config.yaml
experts_per_token: 1
d_shared_expert: 640
init_std_router: 0.0204
head_dim: 128
norm: "rmsnorm"
positions: "rope"
extras: ["capped logits"]
init_std_down: 0.0
Below are experts of layer 9 (counted from 0) of a mixture-of-experts language model. Rows are named gate (a neuron's input weights, with its number), up (a neuron's input weights, with its number) and show model dimensions 384-511. Each number is 128 + 32 x the weight over its row's rms, rounded and kept within 0 to 255. Numbers have three digits each.
Before each expert's rows: "mostly gets" lists some tokens that are sent to it at least half of the time. This comes from a sample of Wikipedia text that the model never trained on.

# expert 0
mostly gets: " became", " used", " released", " made", " won", " played"
gate0:050140135112106109095153141112168135107112130145154110146210112154147149107124102116088101170120161132085145122092159128133103146182074162146146134105091168129142119182146126120132099146126138101142116124123114095135163096090162086163100186125118180137081102202123102136097163163066102153090126132135158151111152170088091097130130128191073115104087147205100148144179130088168126136133
up0:135097105187141115066136078110158142132134134159136155100097159137097151092116114114114123116135137100082149157115126203109133099077081119135133160174080130111181116144149214109087115140142073108170090122145077167095126118145188080166163106077128160120118147057169077120126110116092177100120103100140128084155153143143124129120151084177063140155120175087141117146150166064062174105139

# expert 6
mostly gets: " since", "°W", " without", "°E", " For", " cl"
gate0:128141135120115181152099155132156115158171080037096101132219096071127188159141122114109069130137089127074101122098152106086182117110131131118052117118156154000107088151148122098110130147158144086087202065143099063124117127104113117080123047121083097091120122105157116065121140095138156126098130128112166108095143119096133106108066146101147072157173120147155176144055139141151156170149
up0:170149100158108136095128169136087097174162174146191145095114099136118060139135111190113152165081147109113115146156114248086093149144130093132168148167115139170137087196146142164091129089193090133162132126124127095177141103146181154126138181092099139132125133135087170069152135100096146107126170086156102194127113154201114163125156147128115127130214152132148137069144144163204131130107

# expert 11
mostly gets: "In", " In", " during", "At", " in", " at"
gate0:126117115124153128089155118125096140148156100100126148115194139130103100107134113096090113147166084166094139080115174124166110164154117179124102135152148144153102182152091096094090063109128193064159150140153104140118140137105129133152174121093104206111069143101085159123115130115119161151128101116132137189073146117111108113136142092119186151129101148141105172106165162157181175142055
up0:091060109139088101136151185165097090139101106090148154125144150152154148144158081145135152169090101140092145101137141115150176167142173132086123129129161185143098143162212119096095157070070155137146128130152103105171091151133113068140165091083071123093067069112124108133101189100123084167157104189117112119141121173111188143125122108137195130122149102106158141155165075098161118112121

# expert 1
mostly gets: " de", " General", " :", "):", " ibn", " von"
gate0:107132171117096113131030075094124212135175118112070124128162093140182178166117164140166108165135150164142123096119164150119063139148119202114106116140166084139130090142135105124068107167137088140078133162146140158130129126129060112126148113118122150127128187117168114096127070117103171116124103121099138133077118108100133157196177175096167103114237102090104184127113113140134127194149
up0:140155162122147118047142128089156118153136117153169129144125098105141061071099127148156173152131116071143188126105161072196132079169111112106125133164059140113119130157119142141061155164123101110124092104134105116111152109198178127038128175176156079164107148159102107146159107160084089143118166186182104143144167149093122151098086143086153118153137140128115118099138169153190103157119

# expert 10
mostly gets: " vocals", "978", " video", "ask", " bass", " drums"
gate0:129111176144161098190143134124110160148196086116120175111100146183159140138115136113097115082194128115098130129085119109133145142148084106076120118127117137075118130081119106165073133158110153116113174114139116102117148074120155113158125124138097139088153067125139098166142060110129091135146133206171193131146076144089124140173089084102102115136151127114096129099106181116150110185109
up0:130112147166160159161155088075139081098110122109151164084101117180150170214135180105086164091163119121124147163121151131113074086111102090094130114112155110108133096124085067134095150149134113142166165103155056190151071132123130077128135117147023166188118118124180095155077119127158139117120141195142102138147154087138156170093135127119177182155098122154189104080170145149167134116112

# expert 2
mostly gets: " to", " role", " father", " To", " wife", " Genus"
gate0:075111173156091176109157151158108201095132114156164125204125146132115122140197160076071116112098170114160077047108160135095120126166149141152080152106159123139176126174119152164141197090047089205154120050113148118101166107107118087157137118135161172144134184157116087142125110178112144148118098118162127144122093181104088127177123143090141200130089143135202126071121120134077170127168
up0:206117098144113133079186147068094158168167118173146164117093131168203161151154127146098122080152126125092091194141105125141176107161090159128083116178103040071105162071150143115075112134162128085133143133131116174139062128189136101140173084142093082139117115151149121159173098065125089131164049113084114143118162120109113127105082137155140188163155117171090139050119126082138124132091

# expert 4
mostly gets: "+", " Gh", " Dj", " Bal", " Ram", " Kam"
gate0:107149113167138133090138152055167122137217101083153165158116118139091154129095151028092094120087146128111138154124190127134112122057147128136102098085181124086165138127099086085164148175139134144098070179134152172071118119138087157098134109095122144125099108069119100127124153117147121181150094134136135067135085130070097102158077187088150167153136121103061186180132152107135138125076
up0:148105165120059108168140233149108142151117155172185152161158163123119139095175151141085113113154049158135123130145113103113151148101130160094151166153036106113158145139116106117105125075109142183117194145207118122132136068082113106104166169117184137075162139194093173141154159188098109136082082132100110136136161157139125069112078132117124101048087117123076073108122106145095136126163

# expert 7
mostly gets: "idae", " Binomial", " they", " she", " he", " you"
gate0:161102199026129174108182201126154177106111123184092112159152128159169076121140113115160128125135104095154154157123064141138134119219113118172151086144151146122142088088145083180103146175188132187137088157118124109113093147081134150145118107128110075068117136150144146066112157108117149179139190230110141121156122163115115112151102127117148116099131131142133169171087107147120108104137
up0:171131162116073162124115187137151145141124136169087149094162124089126130098089147154111136121158118139070160185149132160177106149144097140188129072095122131176083098071126074127169092101105155129114125137169112121134164144114170120170140120164152098101118112153137064096087128092205105124113195119111128136103093153126151149081097129134117168104147191121163121148143154167160145148104

# expert 3
mostly gets: " who", " Army", " Society", " Football", " World", " Committee"
gate0:179153102089131092131159162090052125154158176177110155071105155168129138129183159141089088086065112129078094098055140106153106138157093128171126133049120101115150167084102133120082207081184090150149140157162081075144084133122119160101114152192061106111179143112178083137148097100131170088120182160149093159151108102135124130179058113077103124136135170133153083131135116136094125136153
up0:149154190166197137166064093138151149129163138075184191129125120074144133136086200126115146156173145094136071099133132099133129113156150128153166139097118128101143120056130145124142140137151155120170122108165132124128096101135112138120098125108097145184133125094096111155109107152135134130082135151119138167140066107108059130120133122092100144157116136131143115090030181094156099159124

# expert 8
mostly gets: " second", " top", " final", " every", " third", "-year"
gate0:094136133108144097160159177101134117151040125105147126185143161145096110089055195131153127130133090224094117129120130208150118107128124158112161148125102074099102065191118128073090131167079116177098136117155135143095162103053113144120106113110103175176163113129096094139127158128113138055142149137178097160168140148101149056156107161088187173148173119168132127145138077083145172104121
up0:152104075140136170061100132172097100104147053143160137161138164135115163131120147104160093041117120105101104128134091138107176143148158115098116165119159106117120104106147154173089139090170080086120182116142164136178127161112130115169179124100140114139111166110140076136152174148131143086070130113206074094092139118149122083170172081125119154187158132116167104118085098074125137136130

# expert 5
mostly gets: " one", " part", " h", "ib", " b", "und"
gate0:151090171119078149146166128167133096118094096128138102148162082129142113166110116130148144133184134171103123162184113170164181167090089084166086135160160151121125116137138182135106143194146091065145120170081164168092098043127097131054120144126097167116150127140087114139137051062086165094108143122120113137112144139079099132137095155153123146149144109133133080081103148125162109090120
up0:113110130067117095124146156177064123162173108101089109141101140140152108179121115186106116091093114135147074121117143115146133148122196103120135174138107077163111140144107127183138071051155122128147105131060082125157150123199155126130139134095186138104100158126086130171129105160089155130170149137138100139156146133122049149135210071137185156135164104117193185114135138113105149115142

# expert 9
mostly gets: "°N", "\",", ",", ".,", ",\"", " while"
gate0:119121121148120123137070120131182126141140111091100134118077152118176146169131145119079139086151126171164119094111145118099124140158064132119148168155136174150137156102137145136186149127127070126198112084133108172154187088173188067146151159113104060162124179109108140185122121126125180092084102162113186138134153084110135192096123149105107106071181136113126127080110134135085148108107
up0:126105090121074114197133108141170125129094168121179180167046117098174103089134204109187110123138064147132082152126123133105099129141169081142146177114132143176150152094095168096137076134135139118126167087140094138152136168131160133117115107084131115120178098125153101188125088168143213097126163112191109025170128157126161137121085085168128119171130149132132125157142137104084175117165